Below are experts of layer 4 (counted from 0) of a mixture-of-experts language model. Rows are named router (the router's row for the expert), up (a neuron's input weights, with its number) and show model dimensions 192-383. Each number is 128 + 24 x the weight over its row's rms, rounded and kept within 0 to 255. Numbers have three digits each.
Before each expert's rows: "gets" lists some tokens that make up at least twice as much of what it gets as of all text; "comes after" lists some tokens at least twice as common just before its tokens as in all text. This comes from a sample of Wikipedia text that the model never trained on. Tokens count by the router's weight.

# expert 4
gets: " the", " and", " a", " was", " The", " is"
comes after: "\n", " of", " in", " to", ")", " is"
router:135097140127148120078109144116110188108125126164137129132122150150141143095157144094059156141148146087132102128144111154106123100095134102115157113149098086119146128103138151102120129148131106128134155119166176100154077151129117089132161112158142142143105156118081119144040128148110166105112147129154128134151152095145141136097129161139124116160128143142141131146095144109114126155111138139123087107109134117128144163152097107149122153128130142127115148068120094133125104146122118159162135136123162180128123142135116158168121145098138100150125124112120184165110142126123162168
up0:156158171070171112084115149149132169108119091131159139141137146124196165113111144129103062098149147146104143103133128150075129130114145129114147155140125132125169063112132125140168144136101145132112133141134147155183056077143125135117162134142124102110124144166135110143115131144109144131095149109110109150126110134134148127126136189126137108135118116152085132176095159124137139149132130148107166121098131174137146123143121158145068166165099114131173105152120147126099125112123172130124121138140124104107172130147115145146102091152084126131175070138126143107129096093112138153
up1:094067094084111179146157139171110149116121109109161102132122113133138147139173165138136131115093118149132125174102124124100136154161113086148161117110110122106091158125119146159171113149127140109121131112132113139136150127143155126122117140076090143130120115100152122141131160105128106144130142114152135098155138136146159134141171138155133143109146139102091128154116133135120104153109136134134113127183161134152156162134125151143114131124068142124153140144087126135140116113124169117118195131132100127157145106127080163132171136121112118099115191128161181176097124113152134139
up2:079109128123109107110129113161092118142102119103148111184152135120150122143137145119177154101150119126191086116132118130104155168152164109125126103146132127146129115125180122132125186191076063094128087130103158146156125128175132140126174105108099128108125099108115118125112142149143117143117176122123118139133124110160136135131148145122116119169095132109155124114138123114115151151138121135117093114100135104126146145162129115165133129147081115121106148108140084156113094111131172096137166151098148137102148072160123123108080095151111113131123136119099105164117114112127135138
up3:104135123183140157149147151131152126103108129140102179123135102139120157151161151114115165141116136133095112123170152097116102105112150079091151127157072127156121099135154166158153104135107138122131149143125121133118127107138132134146140132132143090173111150107110162095137106124158157130124093115105119109115134129111125146103124128141111172122136101110092066133125111100128118144140105120120157150138078174121093140101106075119134106125130098109110146140141127120123115169143121090145142124100145164126135144135115160103118105126094156131104134137145155130100122090091153120
up4:168128123113133132172154154138117158086110140165156111144081138127113162114120147111102125158117104123116132104113139090104114120082142131141120118153109121112115081128152143161140166108129117124160100151106130123138117139152114123132154108158122138151082142135116089127123137133154119114139168109143090162144109148133137126079084132123124132127155113144093130142140087122110111114128153123163122112136152130150165124159120122120124130094104117115172103111130177123124087111084149097132157094119105140148123149149020124119125111122142104115103112143106116147113133098122124127
up5:119076185126159149132119116140116145119090114158112141099111090164122142158145149120109120094165159162113076145093169153135119127147141099065132150156120080079122137166125140144115137123124112114160132169109124102118129127106096137182101135140131161178118133155211117138149103093105157094125162137137135118156123101144114127128141141141131095125138118125117108135125121106148092169127160120111119111117137121100107144140091157153107140127140142125087146143141109139084109123114129111124158138148182099115131109109132101096112158095115125210163130102086151122092119082112114159
up6:135116126139105141107120129142128113139105140102151145113124159178100141159147188134139130108140082128150123121145163159097119134138118108136103130103110134096107147104112129129137143121140151128122135133108115075117163072143121149158117136159123164098113182145191079080135118153092154130148122103115104129118126181137123119110140134126150112135124101156088088146124114073077118112152130150123083115169134130080128161127109137121109110156115159130108197126141070120107149120150130138141097156135129156146123157149120118095161173126119138133136177090172133120115115163147160140
up7:083129108144088151169112112136103147117116135129112127132083150142140116149106122134086139109162150078120191127142123086078121145097125133103145134118132136131170118129106161168164123118139143146136097170132101131129083093151144150152135145129138105147123088124094103148152110125081113106131156111103121128102107129129111172071094135136091176156155103125115135129155096104139128121104081164121139154101167121130178107116094111151125154126120096143151202119136100137106136137160135099109132156179126141122157121137125131143122127086125101143107142117143174158164126125114125141
up8:163147131122136170165118123069155129105117110098134158110110160140109106165152144164084101069151129148160110143157109138124165118149150049105084146126099112074090106086153124172116124148091105119130134096141160122125145114102169108114139145134121125185134137149150115141142137118136139115113113156132089167124144094131151151098113172137107113081117103137139130165132125134095143158133095121116176094110136173099184139144149123120135134121103146125127135091144107095131153094073173164111153164122092129116124058142110177149142148167164122104113118128137112092089100125119117108
up9:108125111101165140129130145132136125162141141147145117099118127110153168154111128125123133124109095097171114187153108136131120106126180128111163142169107110159109087137144148109137134131132109099120129153140126116173100088139115156135136074155115171131130167147133095098157157125088127155134109145132131116117150112072161163108117173081133113131116097112119117092127125065141122087094093101136140155136144125126158160067125118154111125138142164118170145126123132105108116114128122134149127173118086142176149095121092140160095097132165103165102130117055119106101128090110133149

# expert 9
gets: "-", " |", "–", " 1", "|", " a"
comes after: "-", "|", "–", "  ", " 0", ";"
router:118125085152105130057079169148108202112113133140118121156143131166170167079139141128100158121105172101119150131146105157134104102123148161125160108154124115125145130113158132155140146135128138110137127137098126111101089140123149134143147118121112123114101122110099151145120182088130154128144108123112156101133130134126105145094115139126117142101142145111112120183111140110136135140164151137101124121130127148126124147105106124141114127170096104123162146084113126126115098111124110122143138111150136153128130114169088159164119116087137114178120137112131129145098109145135123161
up0:129086136117181093147160136119163150121122170124128151147123169102150142094131121108149158129160116124139134130130124115103132093176097143147156122140158131155105123093132136161115127119147095121129117165120148149129122097100117124145113168143120140124170080170153160119122119136127090091118123141127144140132137127079085133163128167085129122117128141109109114133130091137122108154121144122153119103115110137137140114158121092116105154114103095085165108060113112105138108139139105118149145107125131150116155138124116145150126152178163171126135131130128134117093122146103115124
up1:090101131141134116097143182103110154107115171134120138145117151173130104130123111134127102102156118115144089132147123131167123092087153105078142126137093092142124124146117126121110119135166158080162152177133109149115134122139114142143140110132078104102160141155107155124176116119115119104072162163141183106134132150137118161137121171143105134142139099141095100153128090134142138143104143138106118138087108183106134140168133108122115134139147108113144134129143123137082159135127128110106160172121127164111128111119126134113137120124130127138124145090131160123105098111144155100
up2:131119128080092109119124144099140114131141174133100137144106143122166103126051141122129177141139152157109097090104096127155089092112156091117082107138125133176118168110108089087135157094111156097097120144112122154120123137143149118109141130151114149120146174113126141176160067149098097130132104155121132088142121135143136126116116114139164113111161118115146130127126127101142093165127130131130079130116059131079130080121146129113111133129113134083128131105138118119138095153085113097171156136130107163127130148128107114123085104094078125098116178087114131139124096143119117150
up3:135166150147166161132107104131147149122145163135201154156123163140122070168130124144072061113125101101156160116116144126114136152114097112124124137132145127163133125152133122090197127137123145115133144123141094109102075150113135138118127117126139166099141133109136105095142160189120158104127121107143102099150120072095141123090141139145113117109100118144145154168090120109143116114147150107119104145158131148128101127084133105135142113128130173106080122126112130129118086121159127164115123140114126150137095120119110156179106110128081133103111135100083112120093098176132110156
up4:129140107163079181120094138112157162124125134141159177122153112122127126135107113118111107120139119100134109130148118126101099091086128148145127152133135127130162159109125134115135122121098119126132112163126117110138091087105082114153151140121140112095140110156150126156067168132070126102125134100103145117131163139068144087134134126116127102173194142107150118112154104111107114149159102132112108115137162105162129145120125141162092100147108142117082093144126148099162119114130104130137169116163093140141191122115092132103104123151139127138125120092135102127143127104066116102
up5:170113128124114144136143124115109172114155134130130115168160134104138148121140119144089089089138157100154137098108172100147147126169110116105111120169164110136119153150120154151113115093102128111121093101126159135091103145140090109136153106116190126150101145102094122133150167123105127115174173142204075141151104109133121157115127157110093137124160090135145114150101099133128126132111152165123150129104093111156124135132093162141092123154109158105075143129113140145104121127141122125159146158151128144173145143115127125135104105144161142137116114100118173157125085124101135113
up6:119124138134139135120110137154134124100129109160162140135123138103139147116141141132132154125159104143102136097097121108094100125142106109112174127099116133089160113112117142145115135140139164123148120101164167142126141123121093178133124110113159151134093118129109170168159152143139128114127139119163137177101135107108147170156119127131139118129104138118106122132127149124112115146140157177135144096089126147167175113145119184157069144144122142070125109117152115141085132140131127172111119148156137160122180118125140160125099115145123133141125144106113150084096110104069103127
up7:107174110134131151112142121133111177132139158171127142161136128139179138123141088133105090088133116137096149123103115123128109141106112089153166091124137113146129118092159126106125104101113134131112128152091129152146115116128128099165107136118161184155094165107124093127141100137078166110112109184123110112132167087139139123081107142108117129121123131136152144127129126136105123163167153130143104114107120140139141141134145167139126151130189123100096128102130136118074121122084150137138102143179158132122174160137088139147075121078081168136142161098130138134135104149113137091
up8:103130113152090121141135153147132137175140119134109136121103129110157128104123092125095120132152131104171106136152114121146141131131166089101133153105127115088119103097146132107087126133169160131145134164080116093105097169100134150144132125140129117117128167092159120144078121130113091101122114122200110099154127155108116139094083163102148138100140104129084136091108139101131100134102157118122158131128149152157082089128105153114124140153092179101152109108152099127144153123181087131131137126150156124113137085148113167141120131085106115167145097123097130150134058135149128110
up9:188130100122093092131121086149102134099152168107154157157129133131104112163123113090100126124120125106107099164116121128147112124102117105131115141118110117155133113139107122123111113082112126117095134147136164127190102093181139101144130133119137111117126136154117151148132111154077135132136132133149154120129164129116147140133078121122112153175097098077149135124125101111160074123115155184080114100140100146131127116129096122159104140089123134111166115093133123132152142109146110097120150111176094171136107127149175148143114135093122138143147134142112158147099113121183117150

# expert 7
gets: " |", "\n", "=", "|", " (", "\n\n"
comes after: "=", "\n", "  ", ")", "\n\n", " ="
router:094111128123108119112106125130146167067151147153122117139097141118154137139192090102087141145132142131142083152143161094116154098134098118116183091109121146162158156149158163111120150134160140110114134129143125132139070110131118095146154134128119107115115140113185123161070183120101161142112121145118202121154140134095102111111153104151127182113151125148108122152139131111151087123143131089096107127090130147108144136129099121125113141156120165106102122143141116115127128145108111152152149154145162170138156094134112119163118121103151148173124143101139130182119115114116169135
up0:095134132135095124090124137129139122098132138104140132101135091101160111131100121096129131155139142116131128106103136117143111112093131138149109085139089158089101110119134127119131107137122107099100125148084097141125128126119152132133149145157117089155152124117115116159097115127119164091077114147158099094084080144145149148077135125158186161150165125116118124085111146099089113132134140093144117171100121143112122117122146094171122117115117119177111095100099133134153103088142126159147133132162163135151140094154080192116170168117095131141102131161127106114104141156145115136
up1:157143134133111097118093106108135155113091114128077108096122126176107116137134079100134208145152162102163103146162165116099153139067180098102119126133100120108164127135149138062109135180125124079129154174130141102121129132134101107119119109134117149153110174126125132118166132143111145084083129116171146110134112101133158147119092103151087105127160137122142113158126133122134157145184156148106138135080094175146124091136076106138138118169103129135125174130142118145138144109123145123119126130125147142140170126112113155131129143172115123123178154103165169130138139095142123172
up2:160143105132111095109143154131148134108111164136144140093113129107069125144125114155100092126126130112140121133121137078107127121122106081101143123170118110098136134132163179114121090156121095145100159129105117120129113087077113167102129090137120137123105158112158157142093158129138117153164130116174051118141103129176111153110139147185102117130095151126125112125149094147170112105119154091130107157135140149132141140128082118153108125141094176174097126103096103134110157141162114110152127136118124147139144148130114129114150163106119166130114149145127134156145127146145152142
up3:118084138165134170124181114161118142116124146174104128117153147130131137152139092095152161087117100110160109148140100102098116121117132113158129147130116153108119177135130164130123153120149109093120196114142118124111152098149100167134129136150075078135130120109189135193108135106107132124108167121102131138107131120102155113119114120120119134163146176111111101086159106143140146155129137178092144124120140131172089099112161146097151126157155120129078125092131092170137108061154115072163147112142118150125132154125111106179134146095130149158111093133120138115132105117084105157
up4:132131123107135109131115113135130148091150099162105143171133131126153130157146124141134138154125143154128123145161128111108165172138161079107125067155095154154103142127139110132116119196124176173140113152120155090137136121135126138134160166123140127146104154113121144127114127116142119101139112126161118108119135110142109142167138153194129149142143129108122168141174114117177155099093136148121116150117119148102152138125121108107094076133106089129177101134140138132145127123115163127128115122132132150135146126144115115126119155088169117107150146127136128139106155127132206171
up5:170117138147152098149154102109100151152128123150123135075141130151117124159140104128142151094077133140094138141128140086119141113145189102128136083127137168143126163091170093127129116129137123142143152162141139098116111119068127137133105081165136118126138146179132157134142138124131113130138159113145109163112121112136126152099140177160123112138154064100097126121108143146126137155161142160113132130167119112117135165121128159116191131093136127111112162143122158096137132111101147137089130148118102123092137075126112144150094118175115154146110154099117117172113134139132172143
up6:100108133114095128115089102168109183123136145132102160106128117114173108096134156116094101163096130150108141098153099114162128129115129120114115116133128183083126117120120102145094131135128150177090136156120152096138182121159124110110148119124118150127130149173102115147129154148114091093122107111120145124123126118109107112143098156143138125138086126152109142155150136128116136153140166130051157109117122137128138134152138102146085114142095130098119111113137150123121152107113114096114127103091111124113168139149111095140100126109120105102102118124119170165111094138089163141
up7:144142090091131104127135128157092159114109112125083159146127103125129088120193140134107103123124137155187125155143140153138123128141115079107126139128104164130106133131151128120086086137147139103084143149165129171130085110120197121111126087163111136129094131144100151115153149138113128089160150144129143186111155146094131148115144122092147106120141117126106113145150110118157129156092104139115108121072096130160141142125111148109096123139146133132120134141114167137138130098133150096138147117135140158110178151145177141127120095142118113127108127140111132140098097154119121110
up8:092123098150153135105144178138119137081111137089148122150143155135133105079126161126094164119133133111126125140156109128116094119118178098095169100176124095128114102159134124089136151150146089144128142139136116143106135151117172173133096116166123114127158186124125128120125157088127114139170105125113143132114150153137105156121085121156065151092155131125159128162125152090074149154121130153114083134096146121118107146154150141102158115158139159136101140112154100154114151081168113072142137139114140118132139119138119131150146170139144147144089146124166150155151124141144149145
up9:083117151177125142118140164147089172096128126153167159119114086110143084158096163116131129144161127099153103179166122170141102148147145082115103118087096085128127106136119183124154179178111118131101154136185097133103095142146151121061111124114117122152133119122107146072146145104104120168120143146129080155158139096149111151110085145125119175102147132120144111134097137102109132135145150102116087118097149157138134091158129117150131147171127134151130100136111139138135113100135127145092115155124129124112129129119132089156125130135186141162132117155142144105161149156156142141